Weights of a small mixture-of-experts language model, trained from scratch on English Wikipedia: width 224, 46M parameters.
Below are experts of layer 11 (counted from 0) of a mixture-of-experts language model. Rows are named up (a neuron's input weights, with its number) and show model dimensions 0-223. Each number is 500 + 40 x the weight over its row's rms, rounded and kept within 0 to 999. Numbers have three digits each.
Before each expert's rows: a language model's description of what the expert responds to. This comes from a sample of Wikipedia text that the model never trained on.

# expert 11
Description: Pieces of Slavic, Spanish and other foreign person and place names, often in sports rosters and tables, such as Slov-á-cko, Zv-on-ko, Mon-terrey.
up2:522521492541548510528535536493439486466556503484480509478465571530548508503557509529514484476579485467444558437502488461464465447535477503491507490458450479620465441456547505530488436557411463510489584513530420426498469519481509481578526443548485420486539486544505567532527524525526523530537509507456487531477584508529447453491452464550543440522450456402522502511487525484475540484463533465612435516544522464481532566563485479453486475487458538545501545533552501535516534523468508523501466421536524468437497572462504485438505541530468494475567508460474570462489577495528492545527505508526496501544512517483447435417542477440519446459459527498463484488548548492506463429526
up3:485481458518453451505487548466529512499511541535500501585470503537506496531534500521453525480479473509492497493534495547490483502490634396439448523474479527487536503484550533478499535393548478509490504477490424454401507477539476568514497520523476467553447506483476474477486450553450456489502541490470512530454540508496484494461458482471409430483523454557514507498484496463527498574516622516487553451481477509506471468471573509497524538548442519451521458458487465527491496474560478528491449550436485506530417457476497415462458525557476538461577521525511525492555495545447532515437494461477434469415483604586444508531496559512455525479476516506506475554494570575563444541508
up4:498489501464503529486468561375502461483520503486483518583535480482512588530453552572518450508586463537519460536492508487514562523525521532482483516441547438504457482466519510489506475566513485473480565493513417486467547523483465561483504516498485487465502494484499475382542468429440425516427562495454493427440535572527515552557508547490555536468474545440486511517512457600541519558591506488460473467470475523488431459527480607480501502524546473487512493482427480491443489516572497468520527492491486497554476568479554527520510551483478547470460494473512502465490486531378499519499569480506528549469520429481533503521515467558522550508419517451539480482461559458527532473470
up5:529494482469456484533523518455513447469549484491498465535460469495503451508492502511563483567518522475491465512498549528546519499577553489493510475510541516421415540535547570477524584510460492504432528502516444460587555576503510444464501442488545526504496460455456468463441545435639494547569545508448487497585526507490541461487560530502481477504519539455530546540483498495469522452434518529548531544549533521442525568522411506519484505474534421495464547481415474541476490556517561524466582513512504502499552465473504528528510491485417578483435495475483436500538528518559497465570523518506465443482491478497519507491490461486466545576514514452509464388510554537462506556550
up6:462509595527486496518490403461560492474420608584525522490380489439461500430530573512530509407470508523444468522465503522480454476450507494467496495540455478457448445509544502517469495513515533542558513541505459518553495533502521546484470519528512518422446533464482501483519506515521585500530457478427459504502467479569441491490548479490533498533484511439494612491471530599459533549498510468499545535510443484544494469485552514512465494475488485499522490451512475542525525442443508587517451469465533450475452537496481556511507545494583516567525518483571496495513551507477491466449475492551567502540445532461451491459553496583510465541458472462484448493586511455572499468483
up7:491484499429460432476401520492584526472530549515526472543507522423506515478523501499470525454473458470509531492450438570489592491543469557488558485497490483509602549586543488501465480468504477432492489599468501510502515502516523453548446467578606514533461499510504504513474564466537459507463425557500576509553512530524451511508469525513445503460457516455551562534527462450479479559519511547500481429463542467492582564473478444541537446480522516492543492446508473398514458465543491525545517521464525489525569443512461424547491442590523509559522537521496505513519480495489485508512535493535529458465571569527463481473520494536494493493535468478462463525436497604481479504546

# expert 8
Description: Prepositions and connectives like of, for, with, by, during, after, plus past-tense or -es verb endings in running prose.
up6:500455533641508482538487467527466467489476578506535526440457445512450478494559391529483494519534507466465458432446557469475487553460494538492488558521427524479490581510489469558517511524552492473508480563542482448503514498548473503513496448527472435419514519511468515519495457543582486433471463549524552412481555475516548540479514502461502532530502547464478535456516494485496505481528460503444499535463495516528537480444511454518487511481448516507476436558556434518527530521494558477519484518429504483545483498499578430497542496477490619522584515564434470551446570524589494453506458494481497521487534491464466534570492531578492485475545539560430518510475483543479581506464
up7:492446502546485466517491518488473528500449478498467504527480570422543477487517553545442495455452474506519443493495529536463504526498515554496466455443569536510467514488491568484501494469472502478577455522508562463493540510451487538518505525497402525520440454483462509494527414444530471491453556440491437491498546512443565471490536488524529475498542577489459484521491521492452515468517559557550507478527524458451486417500478483496505523440412496531494456567514419482448487515519464575527525514523461534413471493445445535463542449565516445507456481536482458476491531450519441556467536499456593444484504477481481526497474518509526401516407517650554556452469553507538541447535
up8:535416549425506471564486516423512460505477515474505540452443489491470554522499478557493537533508511556513482544419542559480465523526438501545506503466514479425471471521527543466483565534561487504429468478463487455463458440506549543477520553418531565545486517472490495486472512579518500558525504474493406468489493482473495520488477502544545512415495481503494494437494491593513429531538517549483471497444470488526419446478504570459541569445537539535517523445542598475524466583512467520565503436519518550454435504493499451564465485507439466507556539502531535447469459492480452562485514525509441539458582485538550480500576548537500503523490556525481486495538576522448534449464
up9:442510488494476516487510496456509514545512472550488516461483528540496465510440534489500495529485468435503566530471460564467507519510453556547521460508500562460459497567485538456475454406437494567436472445488544552510496480514432468555448572539515465499479535522467444474479597470407566599459461459513519498481499502497452512523494489558514480520550479554520502542452474462456493580550518456600577570472483520465532522505484490485571551454505491566431521466570479507543463496488595497504574620538495517573474506519509439534543491499532507437465530489507537564461532390430478480499455461493501490537487470551516505487491498495501514480469506537492490499538472517476512553585
up10:483476526409482477459462492535480489559487504473508413586545502565524499471495542517488468475529535474391529501510504529482559512426500555453472500506511504458493562487496462509522494499455458441470461473455532521536436517516547506594450467546517531507503469501443470491496419508508608512422458475504561540567500482444542516515491467492571544444569509493498491479542476440487503514488507497632467479440460462568530407563456503514537513471507547510516445479559551526460484468458472485530511579481518532513515432482459538501468469578473539466578547472498512467543560543568496466523444521574471486467512482472494480561492512445532556553481414515448473542516497467508494478530
up11:518487513552518487520479553493591497493435443492550473451464417434620459473532544525453424557503493526480449554450539590565568515495560513516481492512514529520515436473487464476469531563464470514483460474512479454451576557516434504551515417534505496496505528523543507557471449529468570503501519547512561504476523574475471488469571538531489455519492500538466553498524474475509519529535459509571524530524497484550517504446502468518507547427451548497507560523502524486489452508556463465504490438517417520502570491445463504477494552497519538543488596535466535522451488385512511484535450517542464475524523485475457466583507460488566441478449472528428567460466484512447540476495

# expert 5
Description: Word pieces inside foreign names and non-Latin text, including vowels, Be/De/Le/Me starts and UTF-8 byte pieces of Chinese, Greek or Romanian text.
up2:565497510528504504495513488525524496397545516532434486502544555543489533513534446469517523464460477497547520529503476507367517502492453466533453516576487518441466519488526542544524490512495485470540468490522521488568457486496515482464480504533536459502529563415525481572483549475510496456487514562508560486387522482429480555524481437455526509499482453477487463549428412573522554575532494489450459515460517459480508612523591446462484533576508488473532503493477411554435538535569493473477515488539499452544514499485539488507486586517521509536472557518498513518502494502536593484464511498544492463536445494569485553460460483542531517457517593541519481461440408519467550508482
up3:484446512574505518525508439484455476446430446552481477506534493489514513455529464542499506515489505506444553519439519492442467553464535583474577450539475482526439540521513474507578439504448537449487585486537539478531499491505531523503479511527540493505437559474515525495564523538432469529464437496508556513401522533483530555463536469480531517489488461479493465484517388586517555461555552532435483476531529511545492521489538527491508498564494425453456484532492534503557534552553470485438463482603470528487469473457474468527487590470492472515511483447455533469522417487391493540539488508563492461426538515534488486512482430472509503493627520506484592496519531458525487471512
up4:472518532462539526485474553516501456413450453578439588472536518487537501495517480550500478587513495520544488511456556452454538538567489515534483495505422541459476488428620469486530566542489458475443495511530428419496504501550508560529497487523484531511536497538457494500581483455500447534503468512486558543536422517534480459524534482531439585519478581499521445508547503472522486488527421423511497515536487469501530505459523454438450467435412544501548518459462478540556454541427509498572537564499509456517514479499501451533568483503431499521519483503499474504527448490533478489532480558448457532493451488527449490536457553557483520520460531493459594448556517544487558439500
up5:449528557554498525450425465463503456460555416542517525490515593591490497476477493610465502502481479554469465459556526446425483494542464511427517481501545383504448450508577524512493443484514490510491508496480545493470517457495552451462537551494483449551515571463535499551506457537531445493465536526483470537437458536574508417453499441473509520511511473519494495509506531501497513533527507493476557519435434538551497476530500512484519438411454507513537425500497504529535492545557552467493524495525480446525456443523518543453520434531431559453591504527566452514491536536552568480473560535515429438509434537506526464542520548528478500542463496475505491510473447528529457436492
up6:496509446564451469486555516422456479528471542509581434483446479460482476526516495569433513598549416521554512509411466540454474513495529482552512458507535496420498477491526512485526535552422454520534517547519520468536518509547537482446457489458521478509466525511482461520541521447477448509473526520457516530427468477501534508567481481519543517506524437519563432572454452521451556465557510561487536430473471553430528512507494530471519414510442531517448519573424503512514462549446484505453480456499460484486501605475501502522521549501492418414497503511582495500491498556555571529511472507522500477455484562500555617462490522493525457469554515541489504478495486487444563524494
up7:524409474470514406494551486563461496486494529513519541550509514507542482514497481555481601480473463460582516468536460479522607522452490499455485565577530464452476534529527524533486460494510508446496483478550489495496540517373455524540492441537431490532439514509484418525559489511434386515509550509476445496437540522471515540475551497397555438509549451465469494436562514564507456521527557497508492443507522442533464476522468466500531535496495527450549478471532588551509506477478522545474477469456592516480496515448502516501468499502542507482548539497456532538532494451458514518555537487559491523484402530500488508515522535438494482582500573540491553566494457501504524489485

# expert 6
Description: Years like 1818 or 1920 and the comma after an author in taxonomy citations, plus dates in birth-death parentheses such as "(Hübner, 1809)".
up1:459500543469478440477483543461539518530457495486457483514449539468559478479441503571510472453432491554550464527481499568498506554437440516517470509472495558488445486445432515515516524518538500499535443543468543478517487565552517498463512555491537522559407535478562470437412502561564520567511461443442522530549590490522462567471445475518460509449510496505404503445496563544544466488498607507515478509435479531437500485490468464540496575537485497497506486547490546486518454533506506543482531522465508533455556461462445512518488520547582521562528539546563491544454474516449498507520585442493541487486462562568504439468431486482500486518454560589538477499524456531545501484544
up2:475498401488505427476460480407504547493418536478449513500491456509513485522529526452453542488568433403508492455535528590465485430481550530531532507415499477477494424518483496493545498508548474500560540501529494526515565507517462480510454526425523519504487490497558523481525553506518490591491528427530471540459425563473510463423477538499490441509468534467502536488547524566537488507535524523607468502499527422398487533435525448470498485500498460481535498478440511423460502506454497480533512580480471465563546554603507482464536512505437469475465492467542530497426521487485553481528503569590466510508528535504437481493524529505449437525467471497507466500527489431495531438527
up3:477501505484490520477492569457484548491482483519605535482563500474395472468425478467518452540486462472544493433524576509510528502502533528516470506505569515450444431559451519482444514532520545513503507441514506497594494578422482540578473486517454517507543389513490407490536477437482437549584530508475550560543469476469501521547408553459546488528529469461485482447513513469503498516514441477498484513439545471547456431455557507466475542486486461476469481524575496471554502553485523530489463520435488478507458525454486438478439500465454499501551470516496431452518468536497547520454454444458432484452565465486554502489433533561402494494491535526511515564509502473504525500507
up4:519477538518501499456494503512573534605472557491486443588514548466453569445474525514474493528491494505574509497521523534530520512501496453469447474459557506468516469434539493468519488524467507576463529481513457491426423436491461519535530527462461455514516506440465521556436499499449527511496481467462544534477438549483483563431434479503488511540454500478489536511496455470553540569494515496507528505574440449475499510435475481490500523449483497526462561508480448570452505534501535617478533541492446479491402557458531485415503535450501546495500415528427407466490485535453385512472548517436469510553524515463505550560526508493536594546500502534470480470459476567496496490465
up5:494437541489492521512527464477520476481516550568507534512458454521550509521512516522499497551519489492491506513559521493509514549450489510430463583404517452477466532555561472528520503476452513504527519469537464482531457578560560480508537537487470517543558480497531503394489484499463533506533518392482574521470483485483459535549503570471498454513525418444457490499527506468493470482507548519474459538550525510409436415534528429500504447485528470467508523554470537432456533439453518462494581467533425463516439438487517455531496483487515459546525528470513467505459452441521438481548577512507596570591546473496491448560590513448462427548506495470510518518454546456555486519486
up6:476526498465553514463579393523535378501475519530482510513597517553502512523527518505484525534454475546496488510495512491483470560493514515514526437529517446537517467504489471494500518514471450396521503495479419497525503479530421446531445538432427436498477506471471520473494501540525569520520474432474539533468460532561534501530571470517568549430540468486533426512495453485512465505454501557472477551513524512533573444513564470512459516461555557508495461548522462518468515533510593464514450514536451527446502560421521478500535516532551573464509563466462442598469557426517521428430523484503515484469579491529489497506542530473485457475497485438474519507497454471476566545570

# expert 15
Description: Single-letter word starts, often capitals in titles and names, such as f-iscal, B-irthday, S-opranos, D-rena, Y-ankees.
up2:567547505536533442471470485448400449563542467470458465505431447528500543443479517450470508519514504482509457456474475494400593453520506526486548513554492501465458540446537445468527565512542455508552423503464540559535541572553429513484559502517478524471478480434458585432509445529524492488494463503444534504456516506460524514531440467502546544472565500455550450589479443530514470470551499495490554473486527571536559537462535474464499488459435497491527464435507463509545521472564499512455489430535531518500448517472485544500498550434444511557517454484449540479437440510503446484465462523540468501524513427541476526463533535534588513486520506555470547506417489531458512460487
up3:505513500512517528503503472466520462524468508544451471481560489532466540464531448531495464504483482493548526587484479493440495527440576504548526513487487465486526527537496463494516518506535488477480539503552479500472474508491499459495492587497505547558465453536457465508539507496520542486536480505441623548487621557501532538469471488544482477444509554468506424422506486526443493493463500504477526495516504494512507532484508472547472592493481401393423521566429504534402519586529507528511419470614486517549453448469478527507460508517575513493451531498486541457541490472462565589456461426548496461466588493484467529475506529438544513505554478467495465441551501408501458493496
up4:523469389573472519487470486461505514507463542572516446478489434484477508571533461444461544519512481479569420446555533498541549503438537465460476446470508456484492463525481420472526551495553506471470485441487533465511461527418487503457511449544561508533481448512439506560539470447401570481472492588497521468529507510484503499422558537582553469530422467490525468533545478492426544507527464490600505501561430486495473484543511536488543523525484503493526493524539510484557453482487561525445574498510440463512496475445552580429493522559457574491535566515490419589543488519480505505518469540482499481469511483557503509459531484528465458510483494533443510492468518430522493482530
up5:499511542495556437515490472447495548494444456519468481466536480435454551439491464471491498527523546447446463495455547533517460618475511522494432475551540468479502495531454488488472471532494535506489431469574496478507479498488538473452507492475514592508480457503500523523555446535497475539460522405544515549533496486476543494507487472497496487499518454485524504503555451566484503460585529455556565580423471472482528446472421473403506537456469473512514553454485566505475548512487535513453499490495507457412432487513547508554539539563467496530535537469378538504515459480499538528421430456494529418474540451580457512538538482485524457435447559517487521553575514442474509472512
up6:503567543552474453596479487544472513454485459541455539521518461585502504451504448473501520524423578521506533532511537580496545595505461421495551411458503505455516538548485518556553485473503508469474477510514470514464497474513473478529483525499482563505433547458538488481522496452469528546512506576524560508445480463474582495510510523529535528501498517429547484579483455504465462514503517516452503526465496482519426519518504514549545551454527451508482530512550496458517440540474441557541575503532518446522519489553530467551454568470496530499488542461495494440557501459455581529468475572474538448541459430532523579403476540525487542565473475551567452410475510497462543439529
up7:583518556490554421464491523436518448526546466510531483536517490490502564489490600519452511471538415491533470478449455524476493430589504519487482455507544601476492551534550554435539482520546508467539427517460534487487548528587551503485507550508535447538482430544436483522441465481497434473525461509505471497510544475473465492550514511465451454453463478480480551500453535520427507444513483507506482489495446442529471471487443541483503569532412531525497456546558504584548428502486450557476529493450490479472515517556533485484494544518509539404515421505458509527477511472482458441520581481527439483563504549500506527571424545530517501431464481493451532552476469468489517550539

# expert 14
Description: Everyday nouns and noun endings after articles in descriptive prose, such as village, power, water, town, mining, sales, species.
up5:503481510530551432476614422482528426514486427513526447514501453465500512508501522477440519513477526494494506475470468455451572454476522502511496481435456533436481514485462467460478522519520436545512435452528487463524479503451541489465558514594494489572547436473432502549491495549531527557461495507455477603458570520453521565505491481442462547519463424534562477484587570536487494446499525485553559561475532464484488551475440478534494567475487435563514503503527525541519519485467534536440481476568479429504489539552514488535557568503546519484535525466409504463509461548505516533512520502520568497463426564499480410527510525516573469557540523514559516474522527438488468490533
up6:545450449444420456520534503472546480503532460519487496469521512468451482479530471483487506510530540534515440489501549510466504529511567521445563464539567534548534481498489495515454511433549475450549495483446557463510468501395525451480456482557491558492530504493517527517518465507499530514486524477528445519549475544418525467458443455513556495501479462453510453471445545391503527614491449527463474537479518497471524569535428499497537523449470524539535569528475522508479508477491448561501463463431500517480500652492530528495454521564486468463517459529478524493533478521487499579492408538502480518475452559555424473591495495495495549541535524496485586410466581519502497432483
up7:491449526526582452560469467469526488420566485495511486446530496546491534547489490552491519485577473489501556494579505514429506516490421552537470478456440446497556427419545477524515533530559461513436438488493504512466481525553538511511441494550463408486529476517541449466580573467466489444456414597515485565473498483511487537534464497462485429467529538544528449451547455440511456491522551548492509504525480527492556497520505496513493493504536545463474518440485471473520546475475555523471535537476442517467498513423471521532546570547482472531512587481407554502523503510432457489488469425499486468443529467407530510539508503457527524496510537540517483496451444422526455547540
up8:488508460416498489512479452478522457535533484524501516408430492504492380519556408496500455510543484513515464518431462556518506439479456456417473485467515508526514541506459549523457488534471482466446556528491565524491502499512535441511486498422580476520538535508506438454470438550503474485517520494462451473505560592528446498419509571498508591497457461450515509442503460527513556463524500524464487543502484508382529503560490555545519563525529513456532485499423552468498560525569535502496474506441507505483462492515454533466528482414504487519510451476502428440456556525492472555523528454556481474547561527488479446525487518520441548562494481543552486438495434468541452444483
up9:556495493587419501502519470541463535505533488546498467489469384466504459419498439549490485433468569471497500546489548553526494484517433533435460460511497451534572457511492527453485453529507520502488519467520456485523514556519555476492525503499535479610506439527498516493492505526496500424393483507495509483424606501462531460437458447513463461408486512466503509496476529538503500511515469440564437470516492498519506447442419459539542509497491506519425510516536506477566493442588551526478598521540527552469550511512491496475492505517460513446519559534492515509404475532492546500450526502575423480499589470509493522430511420478540508473567544509488446511509487463520498528521
up10:538499467470425559456492478470463440533572458546411471478480447484513478497488455507527522526532531516446570504465467538550534502545413464485459497463498568541533563532475500573554470495547612489556460490478499544508457397467539425521547432490575448478495515469479546492504456465493473465533496524498493493496506460479520511507533524487586486525509411526414483490569510415494531549511516522489455475449558432469534534395419491566530446503465525483443450457488499532477531554518473519501546478451550528491432521490500503460510550512482533533451495440503477538520579529496513531547501520484445448461484491506457566515524471522505496476582538526535476507448515482500396478504

# expert 7
Description: Middle pieces of Greek- or Latin-derived technical words before -ic or -ical endings, such as Mesol-ith-ic, Anth-rop-omorphic, gal-act-ic.
up2:516506460515451454417466496523472558496514459550512548549464483547469492491544455463546500446486510521485537525566464421427501507414446483412518466514439500458473509563564557545490543539494489520473529483472452381479516475471502499466458504469476507460472496533503441547444429516447546464497487503533501456568555494566500576510433498466482425464531535532516490541515528471522518493492530573472488525469563498537547582477466563501473463476491506521502462497506438546419482509524482531504453517518568461542561558564514515457502469488488461494557521481509458537410564389588496425470465473528528432475531503542478490462533528551534456475510460531426518563507479524488528459488
up3:484564448493510452523542487473482500521473506501509543533472500460529537570480483552492457535559496519526502558478405549428524482484511524452529494520533462510508559455529466505472527621508493464506482488503536496577504565539485505534523511539527532522513525467524458442448549410553474493465450463484547520484486516395548513568544521557454508464462503526501483542414481517486475580516510511527474462466473485517468514552516539509516512451501510553585543478462462503552488520466414466487566440469559472525498564465444492557480526459557516484487497458539575481389415538529503505494466441560451502552546562537529482581521420550546489490510500495480502495414487581527508546563
up4:458551487479533539499551454446500491456442512546497503426430539518489531502497505590475485537483517547506483497479592492474522432456501432409531488565478511532535553553520563476516545488508468518457485573485430520514591521487500493524510485490478453499646487467481444503523540513527527496492457466478480531531527537486441434511509512551501452476483441530479482488502456511440538517419480489477394447517436453486505465507580459537515466574454521484503504570475492541434530491543483490546463543507518479480448509488514473533513486452496594492507548488522433463488604509506560555481461478499470493402538546436524497469502493512449512551531509434471515547513450601539513544483
up5:511517539538471568484553501464465505498575527509496421459503495536482525556548505515519457388521508515551526557565524503480545483497489486532470455532508470490504478428463431462461436545566483509524502509476440528547561547489483482585486519502472458529497470522536507564483524497483499475442491530512507469500470553456506560575480410534505499469413478484499525504475421483466492462491451588486503473494440476535407511583529503492463485432481517533569496486517491488501499508484430526496537509504532467559520507545419447492565512466571519470484540481499562454454448494433485520523569509514549519470479524492505416532440546538537611499536443425443460517427500564459504535586
up6:480483505474491505496494457560416534424514541524490424459524540491470495479489455476427495524544466512469520519555550472427511500462504498471540440543438543458483459534492500492511531525465501511464536489545488406500502540497495531452533520492465465470420469523462612570499480483539512446547514455515488488430468547468486532471461439580533595563474493431500440439404514530479496504549453505482549439514503500483554488441474490481449422496492470543559558497523448461479460492501582489496512464455516527505518465602510465452531472433594489413511507591488489469556518539489544546529510480512466474522462523493444462558516453489474470475494521457533511526444450571460507420491
up7:514541461431501448480506492452491522457487553486458490441466512527532473475508526438545508521546523445469387509508481446477560466607498465545514462553454538514487498532521479561449501522542497433482453475495528518488552532507392496521502526508503535426459531468497462561514546548584527425447546521490508595522549447561506526422499562530587500492465515592528447474467422445540579452540507466533484436454535573599602537512480467526525502493488503471526459512492510473551532493520489481419466476553528491506521518509497470471556469447542471480475509471452549451445471489522466518529465516525472431525479533517523479476526515465522500465496536529458582471454512524496487512558

# expert 3
Description: Function words after a subject or comma, mainly was, is, has, been, would, but and and, plus adverb endings like strong-ly, never.
up2:587474416519389519483515529495610485454459552493587490461484491530532540491466422526504539549538459466439505498466526514511542445408519425471455504507449519502560527541554522498471446487510467524461506577415549532476510556549511543480505463471477542506474512530492513460548458485496495544520469514452491499529474536524542443507479457483471522504437449515483510518519461460531489588507562428494470482472455456478471457487426492474473462528549521424519477521526516509544430490507508489515564487542486445542496486510584519454507543508423508584563525493484499571478525508485455564543441422563505471522542527511540518548554439518469499457421579453492489532472493502478489458575
up3:526529525543546472489585501509497454528503488554535474482510511449407498501426462463502499520460441530487535482435460463518464520554534504462492471480510528429531510419481549502516486573527503468540443418495441576586542528447562535502509484528508531506496502423604517484458499506515462499500532498436493474562547495498444513521491520450535555434435518483501650577527485500474474572501437532466483519519491455530434459486490502487498489527510516533546515520465484514532531521469596483502503430477456486541462526419489446482536519536587467453577494518532472553498531432538577480475547505591453453503531538457512479518479504534557563455507533509529550493460480493482464499448
up4:463519478581526459481507522500519434487499498486494513603510517538512584596471523552492496556510510527526576478450512506521494482477479541495480484543485425523517509593476491519519525467509476490463511536515483484473490484550461554542515499546481538509584500461545500476604485506546490449403487539482519467480447484440460535413467412528439493504499502477452494494522493489442552456529459470479504416507501460537517509481555480424439477487586452472463537552460490578540433529559534492539513463537550540492495470519509490488487472425500484503600581506497466481474484454435437490460617544527468460561481484513519509513594452510562458408479466484500480462486548510496506481471
up5:521488519458506452539480473552516440498494509507454436532556527479445473502453473489522484491499522541497516462476612428447478452527484498525527554455569473577472522488555469481509533478449527511530530496561460493452430509431473530478554501470552471430507524469442505551468467535511510483558555573512508513538530472558505495452476451554519438516493423501543502475428510561499490509449454550569555542524472526491515486492480478585506476495493417523583490463513559552525483487539481423473416513470457440425456533539568494505552549543537514501457472472459568538523479454503476479546503571530549572479485474544431581481534487540554557479470472495450528450506533536445494427551
up6:512531540472577497565547492449491485469502502490498483445518517549470566481464482452510561428536560440581545453431482546537466522484463517439512536487539454513439478602491450418473538491465486520481492485500490546560426511477510467510472435502476482508538492534581505514535504470506505557523510439546496485536519536551493486481454509522488450460528415461451532490492541529461545507540555430458534500506476460495383573530466519516485509537478488459505481572490495501496435538441521570519599536520443447533496559478464472451505563528547551463463465501546512570487459540510428440442492525560545478514477556463506483507508562607536444469502486520488502443528568486512544544488
up7:462462478559465412452457522563480529544440523478470430473563524454466421563451541543526436593477534521561469464484455498448536438532473512445486524515440506531450513556465461472452456486517507582622530497509490537503480452550484502522499530470507420474485551508460552471503529449462512476515465523464489518526563502457518514453459486523521473539521522510515489450535472554529510521537453492531418531494485557512506527486503526466452574514502584554515500417490556516470511409478530487522517511458511460520414461535555483504468564454476481498476544419531451579455472424504529484512441555431450484513564433489463465494499509523561497480474460541509520468453477477465537491560